Experts of a small language model: 82.3M parameters, 1 pick a token.
Below are experts of layer 4 (counted from 0) of a mixture-of-experts language model. Rows are named router (the router's row for the expert), up (a neuron's input weights, with its number) and show model dimensions 0-191. Each number is 128 + 32 x the weight over its row's rms, rounded and kept within 0 to 255.
After each expert's rows: "comes after" lists some tokens at least twice as common just before its tokens as in all text; "mostly gets" lists some tokens that are sent to it at least half of the time. This comes from a sample of Wikipedia text that the model never trained on. Tokens count by the router's weight.

# expert 7
router [153 194 181 102 173 155 138  92  88  76 171 159  82  94 116 124 117  85 144 151 150  98 159 129 102 151 151 172 175 178 103  79 103  84 155 174 172 153 178 108 158 115 111 141 170 164 163  95 130 119 171 176 138 151  79 170  73 101 160  98 159 143  95 152 190 125 116 102 105 178  96  94  93  86 179  92 148 159  88  92 160 151  95  87 169 164 153  96 152  84 137 115 148  84  74  79 135 112 116 135 127 142 169 108 111 106 108  99  89  94  93 168  98 155 143  96 131 147 169 121  96 128 134  87  95 122 147 143 150 111  91 163 153 156 156 162 107  99  93  82 100 133 159 154 147 163  79 106 133 112 150  82 102  92 129 174 159  87 145  87 168 165  93  87 173 106  72 160 127 147 142 139 163 154 163 153 144 157 158 108  84 133 115  94 144  95 149 128  70 161 172 164]
up0 [165 198 112 140 153 120 119 101 146 129 114 117 166 134 122 112 126 112 142 144 150  92  88 125 106 132 102 116 109 114 123 119 126  44 144 121 151 169 134  87 174 133  98 124 114 135  99 105 139 196 157 138  97 124  58 111 113  96 119 174  83 125 172 181 138 127 174 132 160 124 117 213  76 204 150 164 142 203 130 129 152 124  91 147 103 152 154 129 136 112 123  95  76 146 162 144 138 121 104 112 143 164 121 148 202 112  70  95 115 128 130 128 142 190 111 106 154 145 112 106 160 170 125  39 100 124 154 118 122  86 104 140  78 162 128 157 177 130 121 151  88 127 190 154 112 169  92  85  90 173 149 118 193  96 138 143 143 122 108 101 143 146  65 131  60 166 136 148 149 121 175 103 132 182 163 122  93 221 152  77 116  58 141 117 137 113 170 135 134 102 134  99]
comes after: " |", ".", "|", ":", " In", " in"
mostly gets: " aer", " Equ", " Aberde", " Swimming", " molec", " Health"

# expert 40
router [124 162  82 106 174 119 142 130  87 109 173 160  91 137 124 109  78 122 152 148 135 123 164 101 117 151 175 190 165 155 123 114 121 111 157 156 192 139 131 146 192  88 127  82 127 142 126 131 124  15 185 154 149 191 123 146 108 105 122  91 144 136  80 129 135 115 123 133 109 152 127  70 120  44 114 123 120 119 132 102 123 188  79  85 156 191 161 131 178  94 132  89 146 109 131 113 151 124  86 100 121 144 138 123 105 120 109 112 114  69 135 161 104 160 140 110 128 172 125 117 117 145 123 127 118  99 131  86 107 103  69 121 102 176 156 164 113  65 126 105 111 147 176 138 151 149  88 107 161  57 138  96 136 132 121 143 167 134 187 115 197 176 104  62 138  83 114 160  87 136 154 121 125 133 140 119 191 182 194  68 132 142  67 134 112  66 101 104 111 164 166 139]
up0 [158 101 136 102  87 150 179 127 181 143 105  91 176 121 169 139 164 116 124 144 123 121 164 223 175  73 122 157 143  90 142 180 117  85 128 154 133 155 144 109 114 198 106 124 142  89 106  69 104 138 135 107 102 113 100 133  95 134 108 146  62 122  93 101 199 132 134  77 124  90 153 110 128 216  77 116 123  64  69 185  88  66 110 168 146 116  82 130 146 151 196 109 150 118 112  83 170 102 102 167 151 109  71 159 123  59 118 132  93 133  91 108 109 169 162 144 155 136  84 175  68 126 110 129 117  58  86 133 134  97 161 150 139  94 134  91 146 173 146 121 103 155  90 182 128 140 104 119  96 146 139 140 140 127 154 159 159 109 136 105 127  81 156 122 163 122  73 149 107  74 142  93 144 132 127 110 111 140 144 156 158  98 171 102 163 170 163 136  94 119 124 125]
comes after: " |", "|", ";", " on", ":", " November"
mostly gets: " 3", " 5", " 6", " 2", " 18", " 4"

# expert 5
router [153 194 181 103 173 155 138  92  88  76 170 159  81  95 117 124 117  85 144 150 149  94 157 129 102 151 151 172 174 178 103  79 103  85 155 174 172 154 178 108 158 115 112 141 170 164 163  95 130 119 171 176 137 151  79 170  73 100 160  98 159 143  94 152 190 125 116 102 104 177  96  93  93  87 179  92 148 159  88  92 159 151  95  87 169 163 154  96 152  84 137 114 148  84  75  79 136 112 116 135 127 141 169 108 111 106 108  99  90  94  94 168  98 155 144  96 131 147 170 121  95 128 134  87  95 122 148 143 151 111  92 163 153 156 156 162 107  99  93  82 101 133 160 154 147 163  79 107 133 112 151  82 102  91 130 174 158  87 146  86 168 164  94  87 172 106  72 160 127 147 142 139 162 155 163 152 144 157 158 108  84 134 115  95 144  95 149 128  70 161 172 164]
up0 [118 136 178  78 131 113 179 165 105 148 134 154 151 139 101 114 136  89 127 122 141  86 165 183  84 122 144 149 150  73 110 152  56 170 130 148 150 139 173  89 120  94 134  91 219 107 110 159  70 106 172  99 141 121 122 130 188  95 131 143 187 167 150 127 151 127 138 128  90 166 149 132 164 118 157 147 168 119 140 115 146  98  80 177 110 150 147 169 131 136 150 130 140 151 122  70  98  95  79 122 114 174 135 115 122 149 126  83  93  88 138 111 141 125 141 160 138 185 174 177  98  97 135 155 132 181 124  93  99 179 207 186 123 156 107 117 129 128 154  50  99 140  89 128 128  86 106 136 100  55 178 177 151 111 147 120 134 128 102 139 133 118 137 127 141 117 156 111 133 118 176 183  83 152 108 106 144 127 110  85 109 195  97  25 167 193  87 116 125 155 147 146]
comes after: "\n", ")", "\"", ".", "===", "=="
mostly gets: " even", " coastal", " newly", " Elect", " enh"

# expert 48
router [147  81  85  81 108 110 120 116 162 157 157 197 124 148 174 153 116 140 162 136 126 118 168 115  91 149 105 146 154 191 104 132 101  31 154 134 133 169 125  98 162 120  73 106 141 107 145 120 138  93 138 185 161 125 132 149 140 103 196 122 133 143 129 196 134 136 107  65 132 179 116  71 104 116 154 124 113 209 100 116 138 128 102  97 202 158 220  74 141 106 159  68 124 112 131 116 196  81 107  78 118 187 135 124  76  97 109 104 124  75  88 124 106 136 139 107 145 145 108 119 106 166 203 113 130 100 172 144 144 113  92 136 136 189 129 136  47 109 136 103 118 121 130 131 145 176 136 132  74 105 133 120 142 164 187 168 112 106 142  83 157 133 112 119 154 134 106 128 138 127 159 189 146 138 140 118 156 137 147  88 114 114  62 108 137 107 100  66 108 142 139 112]
up0 [109 162 158 152 117 114  81 198  81 127 115  76 109 119 100 165 103 155 144 108 125  64 173  99  94 131 139 110 169 107 208 123 128  95 106 179 160 130 128 121 132 149 108 133 109 121 124 160 138 119 152 125 160 184 148 180 130 153  72 112 131 138 155 157 106 152 128 174  90 163 127  96 167 156 109 131  86 150 133  95 150 137 125 144 140 118 191 142 126 191 190  90 166 124 118 132 143 122 144 126 122 180 126 128 170  89 141 123 134 117 164 146 171 135 125  98  77 153 137 164 122 106 128 116 126  90 182 119 145 107 101  93  98 110 144 138 119  90 137 126 160 101 159 117 116  78  83 129 158 176 118  95 181 156 120 114 145 110  79 173 128 158 161 153 137 132 191 103 154  16 139  84 162 234 175 170 139  93  71  87 114 162 136  75 123 127 177  58 121 132 175  80]
comes after: " the", " a", " and", " an", " to", " was"
mostly gets: " un", " al", " re", " inter", " pre", " per"

# expert 31
router [152 116  90  80 185 139 164  69 147 119 156 171 133 144 115  88  71 126 106 165 122 107 150 118 106 154 170 115 153 145 100 132 127  99 152 127 119 135 122 106 140 156  52  99 134 134 210 122 107  56 162 115 134 157  98 160 104 125 140  39 130 176 150 161 122 128  83  69 108 132  98 105 103 135 156 119 156 158  89 108 154 134 122 139 130 116 164 111 149  71 141 117 152 122 145  97 169  71 145 115 137 174 128 127 124  63 131  77 108 132 101 169  86 158 122  87 155 159 145 104 120 212 141  67 135 140 125 132 200  92  83 117 138 136 179 142 108 120  61  97  84 156 150 140 104 110 136 115 130  55 135 112 100 143 117 163 110 143 168 120 157 156 117  96 146  87 139 172  75 139 201 165 138 153 154 172 149 163 113 122  77 145 143  75 147 107 122 136 129 231 166 125]
up0 [137 115  53  97  96 157 132 130  98 136 151 157  86 176 136 169 114 191 135 117 133 125 165 165 122 139 146 124  34 110 131 107 175 133  94 151 121 211 123 141 162 118 110  79 151 210 154  86 150 121  82 146  92 124 104 144 171  96  79 146 114 131 161 139 176  82 127 106  89 155 179 131  89 145 145 145 111  83 111 142 114 158 102 133 169 124 133 106 125  90 161 118 127 137 130 136 131 157 130 140 176 145  26  94 143 134 160 159 155 122 136 136 145 144 136 115  81 127 103 101  72  63 133 136 122 101  75 142 146  52 153 109 142 154 107 109  99  94 158 147  81 128 130 165 128 173  81 125  22  94 154 104 131  92 127 133 151 129 127 171 103 120  94  58 143  66 102 173 165 152 151 149 152 144 105 165 197 136 174 105 140 142  85 117 102 101 138 111 115 145  87 134]
comes after: " a", " the", " his", " an", "-", " and"
mostly gets: " American", " member", " former", " British", " son", " father"

# expert 36
router [152 194 181 101 174 155 138  92  87  76 170 158  82  94 116 123 117  85 144 150 149  91 157 129 102 151 151 172 175 178 103  79 103  85 155 174 172 153 177 107 158 115 112 141 169 164 163  95 130 119 171 176 137 151  79 171  73 101 160  98 158 143  94 153 190 126 116 102 105 177  96  94  93  86 179  92 147 158  88  92 160 151  96  87 169 164 153  96 151  84 137 114 148  83  74  79 136 112 116 136 127 141 169 107 111 105 108  98  89  94  94 168  98 155 143  96 131 147 169 121  96 128 134  87  95 123 147 142 150 111  92 163 152 156 156 162 107  99  93  82 100 133 159 154 147 163  79 107 134 112 150  82 102  91 129 174 158  86 145  86 168 164  93  87 172 106  72 160 127 147 142 139 162 154 163 153 144 157 158 107  84 133 115  95 144  95 149 128  70 161 172 164]
up0 [ 82 158  63 119 153 100 163 132  74 123 131 171  97  97  78 144 158 140 146 147 178 140 119  92  77 127 133  85 141 150  91 158 155  39 154 158  90 120  81 121 127 106 134 161 155  80 150 134  93 149 162 175 119 201 110 135 119 146 117 152  95 117 108 147 114  77 133 146 129  84 120  94  62  57 168 141 175 125  83 145 111  85  98 134 167 206  93 113 111 116 134 148 140  90  74 110 179 133 176 148 132 137 139  90  97 136 110  97  94 165 147 119 120 133 178 140 180  92 116  84 110 121 176 114  86 168 131  79 170 143 119 135 113 137 103  89 215 116  72  98 115  93 148 129 152 140 174 161  98  97 105  95 165 122 187  73  80 133 111 111 180 131 153  75 176 166 130 126 125 147 118 129 174 111 115 112 144  79 127 134 166 153 117 104 142  85 121 110 126  83 101 161]
comes after: "–", " (", ",", "18", "-", " 17"
mostly gets: "1994", "2008", " 1924", " 1908", " 1905", " 1888"

# expert 0
router [138 156  87  99 131 122 117 116 109  77 194 180 152 107 120 137 135 116 159 150 152 109 161 120  84 174 117 144 135 125 104 149  86 128 156 120 125 119 140 156 156 128  89 124 123 197 109 106 117  96 138 134 221 130  92 126 106 116 159 151 144 147 114 154 130 171  58 119 126 162 103  77 136  97 141 163 211 163 115  88 184 201  70 117 155 183 137 130 139  79 135 148 163  65 107 109 169 143 130  68 189 191 152 115 122 139  79 137 112  47 103 155 148 135 198  75 186 149 158  80  71 131 123  65 150  80 160 141 177  94  97 134 173 123 128 127 135 113 114 136  73  97 132 120 130 111  85 135 112 154 161 156 124 122 115 162 164 133 132 117 148 183 133 133 137 114 115 168  41 111 146 114 125 122 147 113 169 153 133 118 115 149 100  98 139 103  98 102 108 186 166 150]
up0 [127  95 132 162 150 176 130 139 107 143 152  93 134  87 131 158 139 161 165 145 124 100 159 183 147 140  61 115 170 161 144 145  65 141 101 162  71 165 146 192 125 153 108  76 149 144 182  90  68  78 174 128 176 168 116 155 122  82  91 165 102  92 127 116 134 179 118 107 122 145 159  83 159 135 153 110 123 101  95 134  89 104 119 140 111 131 110 165 133  97 213 166 109 145 216  89 175 124 135  72 147  62 107 155 122 153 123  99 124 116 130 130 135 143 120 170 114 126 171 124 106 130 141 116 127  91 175 157 190 163 136 109 102  84 147 151 109 152 116 150  88 174 143 102 162  84  60 179 123 142 134  74  47 145  94 161 186 139 136 131  36  84 148 178 148 139 114 126 123 139  98 109 117 114 111 157 127 155 130  95 135 101 180 149 119 139 109 112  90  78 142  92]
comes after: " |", "|", ";", " \"", " The", ":"
mostly gets: " Best", " Year", " Nominated", " Won", " Love", " No"

# expert 46
router [153 193 181 101 173 154 138  92  88  76 171 158  82  95 116 123 117  85 144 150 150  98 159 129 102 151 151 172 175 178 103  79 103  84 155 174 172 154 177 107 158 115 111 141 170 164 163  95 130 119 171 176 137 151  79 170  73 101 160  98 159 143  94 152 191 125 116 102 105 177  96  94  92  86 179  92 149 158  88  92 160 150  95  87 169 164 153  97 152  84 138 114 148  84  74  79 135 112 116 135 127 143 170 108 111 105 108  99  89  94  93 168  98 155 144  95 131 147 170 121  96 128 134  87  94 123 148 142 150 111  91 163 152 157 156 162 107  99  93  82 100 133 160 154 147 162  79 106 134 112 150  83 102  91 129 174 158  87 145  87 168 164  93  87 172 107  72 160 127 146 142 139 162 154 163 153 145 157 158 108  84 134 115  94 144  95 149 128  70 161 172 164]
up0 [118 128 134 147 109 156 117 134  91 103  77 141 110  91 144 165  87 136 159  92 134 136 127 160  50 178 184  64 113 138 111 135  93 181 191 158 191  87 106  94 110 137 107 176 130 139 171 125 115  83  89 144 123 139 111 155  96 123 114 152 145 136  67 174  86 109 201 163 136  61 140 141  89 147 169  88 145 152  97 141 107 174 144 107 172 110 138  98 228 155 191 106 131  70 125 152 103 128  79 144 156 155 128 123 154 167 192 128 125 162 100 135 152 141 165 111 182 140 127 154 173 103 126  86 154 144 149  94 149 133  81  95 153 107 182 103 136  85  95  89 141 156 142 121  96 117  92 177 117 124  91 145  73 147  86 118  77 132 161 103 141 163 138 132 154  90 132 212  98 133  98 149 131 159 124 165 132 110  94 153 140 135  97 131 174  94 193 142  97 117 114 140]
comes after: " |", " the", "-", " in", ":", "|"
mostly gets: " collect", " travel", " cycl", " Special"

# expert 43
router [153 193 182 101 173 154 138  93  88  76 170 158  82  95 117 123 117  85 144 150 149  92 159 129 102 151 151 172 175 179 102  79 103  84 155 174 172 154 177 108 158 116 111 141 170 164 163  95 129 119 171 177 137 151  79 170  73 100 160  98 159 143  94 152 190 126 116 102 104 177  96  94  93  86 179  92 148 159  88  92 160 151  96  87 169 164 153  96 151  84 137 114 148  83  75  79 135 112 116 136 127 142 169 108 111 105 108  99  89  94  94 168  98 155 143  95 131 147 169 121  95 128 134  87  95 123 148 142 151 111  91 163 152 156 156 162 107  99  93  82 100 133 160 153 147 162  80 107 134 112 150  82 102  91 129 174 158  86 145  87 167 164  94  87 172 106  72 161 126 146 142 139 162 154 163 153 144 157 158 108  83 133 115  94 145  95 149 128  70 161 172 163]
up0 [142  89 116 170 142  80 143 102  82 164 173 108  92 122 110 104 137 124 143 156 104 133 132 142 160 117 122 155 137  99 107  70 115 108 189 147 162 155 124 170 160  84  62 128 108  58 126 100 169 136 135 147  79 120  90 153 117 189 147 106 132  87 129 110 109 182 182  97  88  92 136 102 160 155 169 136 134  75 100 171 152 157 128  94  91 154 160  93 117 106 157 115 104 121  80 148 137 166 112 151 115 134 169 105  82 129 116 133  97  90  81 106 122 118 187  73 101 186 139  86 149  95 150 171  44 161 111 133 153 157 132  96  71 107 165 135 126 128  87 133 112  87 158 206 134 109 151 172 116 123 175 108 162 143 129 137 165 141  67 133 172 219 134 149 167 145  66 125 176  81 163 126  98 127 167 138 147 156 112 138 125 130  89  93  46 124 145 154 104 157 110 145]
comes after: "|", ",", "-", ";", "°", " •"
mostly gets: " SWE", " Iv", " Sv", " Vas", " Kitt", " Lok"

# expert 56
router [137 161  72 146 126 143 164 120  93 134 142 153 135 106 154 148 117 140 162 164 134 109 163  91  99 180 156 176 175 119 116 137 114  66 112 178 131 150 170 122 159 113  41 111 187 138 158 121  58 132 133 158 147 174 121 175 124 108 143 110 143 105 118 128 123 106  53  99 114 123  99  80  70 132 181 130 183 167 131 111 172 156 104 125 107 142 154  80 168 129 162 109 156  96  91  69 160 116 132  98 136 159 118 123  97 101  71 136  72 107 121 162  70 122 131  61 162 143 190  85 112 139 174 126 116 102 139 105 113 139  82 151 147 171 155 172  37 109  99  87  48 146 124 172 147 100 153 130 152 132 140 128 122 112 149 189 117 144 150  95 160 171 129 132 109 130  77 140 104 102 116 103 154 130 148 106 144 194 164 142  76 170 108 112 137  94  94  85 118 134 164 192]
up0 [146 119 143 106 104  88 147 132 206 117  81 138 143  29 122 173  73 101 131 210 142 161 135 181 131  90  55  87 132 126  41 120  93 127 120  97  64 153 163 135  92 154  59 110 161 143  63 133 113 102 180 110 104 111 161 133 120 125  77 118 135 119 150  88 129 143  75 101 130 109 119  78 121 138 121 140 132 218 126 143 170 111 106 107  83 160 133 154  85  85 104 136 139 168 151 150  95 142 112 131 104 137 164  94 169 139 123 100 101 121 135 133 107 149 133 121  81 154 164 143 177 127 115 110  87 148  88 151 148 112  42 188 140 117 167 126  57 101 121 120  92 156 122 168 141 139 104 125 106 142 178 104 107 152 160 115 114 130 132 125 124 169 163 156 100 119 108  89 145  78 154 163 152 122 129 135 152 194  99 140 144 136 116 113 103  74  92 172 170 141 108 177]
comes after: " (", "\n", " \"", "-", "°", "″"
mostly gets: "S", "N", "E", "B", "R", "W"

# expert 15
router [153 193 181 102 174 155 138  92  88  76 171 159  82  95 117 123 117  85 145 150 149  98 158 129 101 151 151 172 174 178 102  79 103  85 156 174 172 154 178 108 158 115 111 141 170 164 163  96 130 119 171 176 137 151  79 170  73 101 160  98 158 144  95 153 190 125 116 101 104 177  96  94  93  86 179  92 148 159  88  92 160 150  96  87 169 163 154  96 152  84 138 115 148  84  74  79 136 111 116 135 127 142 169 109 111 106 108  99  89  94  94 168  98 154 144  95 131 146 169 121  96 128 134  87  95 123 148 141 151 111  91 163 153 157 156 162 106  99  93  82 100 133 159 153 146 163  79 107 134 112 150  82 103  92 130 175 158  87 145  86 168 165  93  86 173 107  72 161 127 146 142 140 162 154 163 153 144 157 158 108  83 133 115  95 144  95 149 128  70 161 172 164]
up0 [144 137 147  87 119 107 140 106 144 146 155 216 136 159 165 185 122  95 146  97 138  85 170 107 179 151 139 151 192 139 120 150  92 149 111 136 105 129 131 121 148  90 118 122 147 143 154 170 125 114  86 140  98 134 125  86 111 131 160 139 208 206 101  90 123 141  99 133 102  93 174  62  64  81 127 134 171 141 151 103 165 145  74 133 188 134 110  93 160 141 177  59  93  91 146  89 135 116 104  94 152 153  92 133 165 132  78 158 135  98 164  96 152 107 118 217 123 150 118 131 180 195 134 142 149  78 178  91  84 117 189 110 132 135 128 154 130 145 133 142 150  82 121 143 172  87 130 155  46 103 122 143 123 127  84 125 192 102 148 173  92 136 122 164 128 110 155  96 110 139 159 150 160 147 163 128 154 132 153 137 118 140  88 149 153  90  82 216 133 143 144 121]
comes after: "==", " a", " in", " the", "born", " Los"
mostly gets: " deep", " Lincoln", " green", " public", "Public", " visual"

# expert 22
router [153 118 122 110 136 122 147 109 126  94 139 137  81 113 108 123 125  86 140 178 160  93 163 114  88 166 142 126 152 120 112  90 102  88 187 203 175 181 138  91 139 116 107  73 152 217 174  57  89 129 161 130 142 105  78 125  97  86 119 107 190 128  90 165 155 139 106 134 123 131 102 121 138 121 167 160 148 136 110 125 181 175 127  89 147 138 164 113 194 125 146 126 143 114 110 103 146 142  92  74 134 144 206  91 143 108  72 136 121 138 124 216 131 136 166 133 132 150 215 121 114 127 145  73 138  80 113 104 112 147 140 139 134 117 200 179 142 105 136 120 114 120 142 143 164 148  88  72 140 130 138 132 130 131 202 140 162  98 131  17 108 151 110 107 133 119 100 135  87 147 164 110 163 114 154  92 142 142 158  88 124 161  42 104 131 110  78 125  95 120 140 153]
up0 [163 177 117   0 182  79 155  96 117  91 176 200 175  90 155 166 161 157  94 120 158  39 146 101 130 134 112 117 193 132 123  57 108 132 100 149 126 147 127  93 130 108 161 100 128 147 115 170 126  73 136 124  85 149  91 114 166 137 140 166 148 133 145 124 127 103 150 151 175 101 145 165 178 144 133 151 124 131 135  87  81 187 145 116  84 179  69 119 179 103 133  57 131 149 128 150 157 153  71  84 102 141 149 144 112 130 123 138 178 100 126 122 143 174 118 125 135 129 160 117 129  65  94 129 135 121 154 110 138 145 138 124 149 137 110 158 187 117 103 164 149 172 121 145 109 144 133 149 144 122 138 119 141 106 101 119 144 117 125 120  95 103 122 142 156 165 146 176 171 106  66 153 125 139  99 151  98  87  88 139 108 156 115 105 111  99 221 169 116 146 126 117]
comes after: "\n", " also", " career", "History", " life", "Career"
mostly gets: "==", "===", "=", " ==", " ===", "===="

# expert 51
router [161  89  75 112 132 109 106 136 166 130 158 164  89 116 165 181 108 115 153 142 154 108 170  99 100 139 142 212 126 172 108 114 104  53 121 137 171 142 171 122 168 107  90 104 191 125 135  97  96 121 171 152 154 134 111 164 129 112 135 116 126 126 103 142 132 117 133  79  74 150 130  87 117  61 142 113 156 139 116  97 139 195 104 143 170 182 170  89 145 137 152 110 196 107 122 105 126 100 105  79 185 140 151 137  96 110  80 113 121 108 124 149  75 157 104  78 153 125 148 132 114 178 172 119 117  62 152 130 145  99 120 217 152 164 202 107  70 129 119  97  92 148 115 165 104 109 112 113 117  70 108 116 127 174 118 196 127 113 158  92 153 143  94  96 122 127  74 141 111 121 111 140 146 173 139  92 129 143 152 123 120 166  74 115 145 138  97 118 113 136 254 154]
up0 [ 95 112 151 140 101 117 126  87 139 101  98 163 115 160 134 119 122 107  66 114 135 112 159 130 113 117  73 110 175 121 127 127 167 135 115 135  82 139 115 125 178 100 212  98 132  83 170 143  72  91 125 139 178 142 133 147 118  88 151 155 134 118 116 102 180 123 113 184  85 114 113 171  99 169 123 131 130 143 104 157 201 152  63 172 111 160 142 126  64  92 121  51 153 151 228 165  66 125 158  89 109 117 112 103 159 103 105 120 135  84 166 120 131 168 100 187  95 159 132 120 118 111 131 115 100  96 149 109 120 109 100 122 121 196 119 163 115  52 143 162 154 158 110 148 102 133 139 122  75  96 111  70 181 148 141 111 131 119 151 155 165  91 141 153 115 105 110  92 177 185 169 102  92 135 111 141 148  98 213 142 157 122 108 128 146 163 111 135 194  90 179  79]
comes after: " a", " the", " and", " The", "'s", " or"
mostly gets: " c", " f", " p", " t", " d", " b"

# expert 45
router [152 194 181 104 173 155 138  92  88  76 171 159  81  94 117 124 117  85 144 150 150  99 157 129 101 151 151 172 175 179 102  79 103  85 156 174 172 154 177 108 158 115 112 142 170 163 163  95 130 120 171 176 137 151  79 171  73 101 160  99 159 143  94 153 190 125 116 102 105 177  96  94  93  86 179  92 148 159  88  92 160 151  95  87 169 164 154  96 152  84 138 114 148  84  74  79 136 112 116 136 128 142 169 108 112 105 108  99  90  94  94 168  98 155 144  95 131 147 169 122  96 128 134  87  94 123 148 143 151 111  91 163 153 156 156 162 107  99  93  82 100 133 160 154 148 162  79 107 133 112 151  83 103  92 129 174 158  86 145  86 168 164  94  87 172 107  72 161 127 147 142 140 162 155 163 152 144 157 158 108  84 133 115  94 145  95 149 128  71 161 173 164]
up0 [129 150 214 112  93  88  72 113  93 101 110 126 210 163 184 124 174 115 119  97 110  93  78 178  92 108 164  94 148 117 138  67 125 146 141 171 135 118 178 106 156  78  68 115 147 187 140  83 105 152 188 211 140  72 112 114 187 124 103 120 163 146  62 111 179 146  91 112 158 154 128 151 105 169 189 134  89 127 164 113 137 130 106 137 128 135 166  69 126  95 172 153 127 104  96 148 134 122 131 136 173 135 116  97 166 146 104  91 137 156 156 171 117  74  72 143 122 132  99 168 118 130 120 145 108 101 170 125 110 114 159  98 157 169 124 160 144 142 116 170  49  80 169 144 127  91  87 110 141  52  89 158 125 137 141 160  77 159 150 125 101 170 135 181 111 121 117 111 134 142 129  70  70 125 141 149 155 137 127 114 137 117 142  84 158 138 138 107 124  98 159 135]
comes after: " |", ";", ":", "|", "=", "',"
mostly gets: " Wat", " Bah", " ?", " Gro"

# expert 60
router [146  76 158 123 125 141 202 115 133 110 141 148 156 116 140 130  81 115 145 161 144  99 139 112 118 161 124 147 145 144 112 117  88  66 121 115 142 121 196  64 175 121  74  73 145 136 195 124 103 109 154 185 184 128 143 141 133 113 184 120 139 109 126 149 125 120  83  75  66 175 109 125  68 136 174 153 141 118 131  72 136 151 113 108 128 163 109  95 135  36 146 122 174  90 115 141 107 124  82 102 115 208 108 120 130 144  97 140 113 103 117 128  72 158 161 154 199 151 131  90 130 113 138 130 104 152 123 134 186  75 116 108 162 208 143 143  47  77 116  97 124  96 168 141 130 145 131  47 143 115 169 100 123 179 188 123 142 101 145  84 113 146 105 138 147 130 123 150 120 140 138 173 142 197 183 105 162 150 138  90 121 143 131 102 175 135 143 133  81 182 144 110]
up0 [161 128 126 157 163 135 152  95 212 169  77 151 140 126 173 135 172 114  83  93 124 142 163 176 125 130 157 179 107 120 100 140 151 165 130  40 105 101 127  76 146 163 108 108 146 113 136 120 135 111 148 146 171 181 113 108 151 167 143 129 120 125  82 130 147  89 115  80 149 156 125 120  84 169  97 141 143 170  94 129 139 132  80  86 146 172 153 109 111 137 163  98 154 182 168  77 140  82 132 103 101 132 152 205  88 125 108 150 134 182 131 106  86 149 143 139  94 121 126  90 114 179 137  74 106 154 100 162 106 120 120 106 154 108 109 109 133 230  54 149  46 114 158  82 169 128 101 189 130 141 151 132  58 130 157 119 129 139 152 113  92 130 146 177 160 106  90  40 107 139 111  96 143 137 118 148  85 112 106 174  81 151 113 165 140 116 139 160 149 149 169  90]
comes after: " (", " t", " c", " \"", "-", "S"
mostly gets: "now", "oss", "see", "e", "com", "oft"

# expert 63
router [139 129 123 122 138 134 122  59 140 157 139 140 136  79 119 100 147 117 124 191 127 101 152  66 130 146 133 149 154 157 126 115 126 106 126 179 200 145 149 113 145  75 135  65 131 183 139  93 111  96 141 150 154 118 122 150 124  98 187 140 153 214  37 139 155  91 129 109  95 179 122 108 131  93 142 170 122 168  83 100 119 132 105  97 135 147 126 160 150 130 120  93 139  69 120 137 180 100 102  94 139 178 141 115 111 123 129 133  76  94 101 164 123 185 117  88 170  83 148  79  99 145 155  95 120  53 163 143 153 115 120 112 142 143 167 167 135 158  68 141 126 185 189 141 118 154  62 112  97 114 119 126  52  98 143 111 165  97 137 134 117 137 115  88 195 105 121 140  68 145 173 143 136 168 126 168 171 150 191 103  90 133 141  63 139  91 107  99 106 152 128 200]
up0 [108  94 158 115 114  92  51 124 130 153 119 152  96  77 135 104 181 113 135 105  64  98 110 110  75 116  76 180 183 119 133 170 186  98 131 191 145 141 146 135 138 113 122 128 114 156 123  75  98 164  95 110 146 175 137 168 145 115 124 136 133 111 150 122 154 136  66 156  86 212 108 134 145 111 118 152 155 138 137 142 115  95  82 160 158 148 116 101 100 134 132 126 176  85  46  90 120  75 163 181 131  95 167  63  99 119 106  93  79  88 119  54 148 138  87 149 105 103  97 150  97 106 156 106  98 198 110 111  94 155 192  86 160  96 130 158 112 118  65  98 167 130 148 166 129 126  97  84  47 132 159 127 132  99 175  57 135 132  81 164 156 145 116 160 126 128 194 147 136 142 137 164 140 101 112 118 162 110 154 134 122  89  99 154 142 111 156 136 131 146 112 154]
comes after: " of", " is", " as", " in", " to", " was"
mostly gets: " a", " is", " an", " was", " are", " has"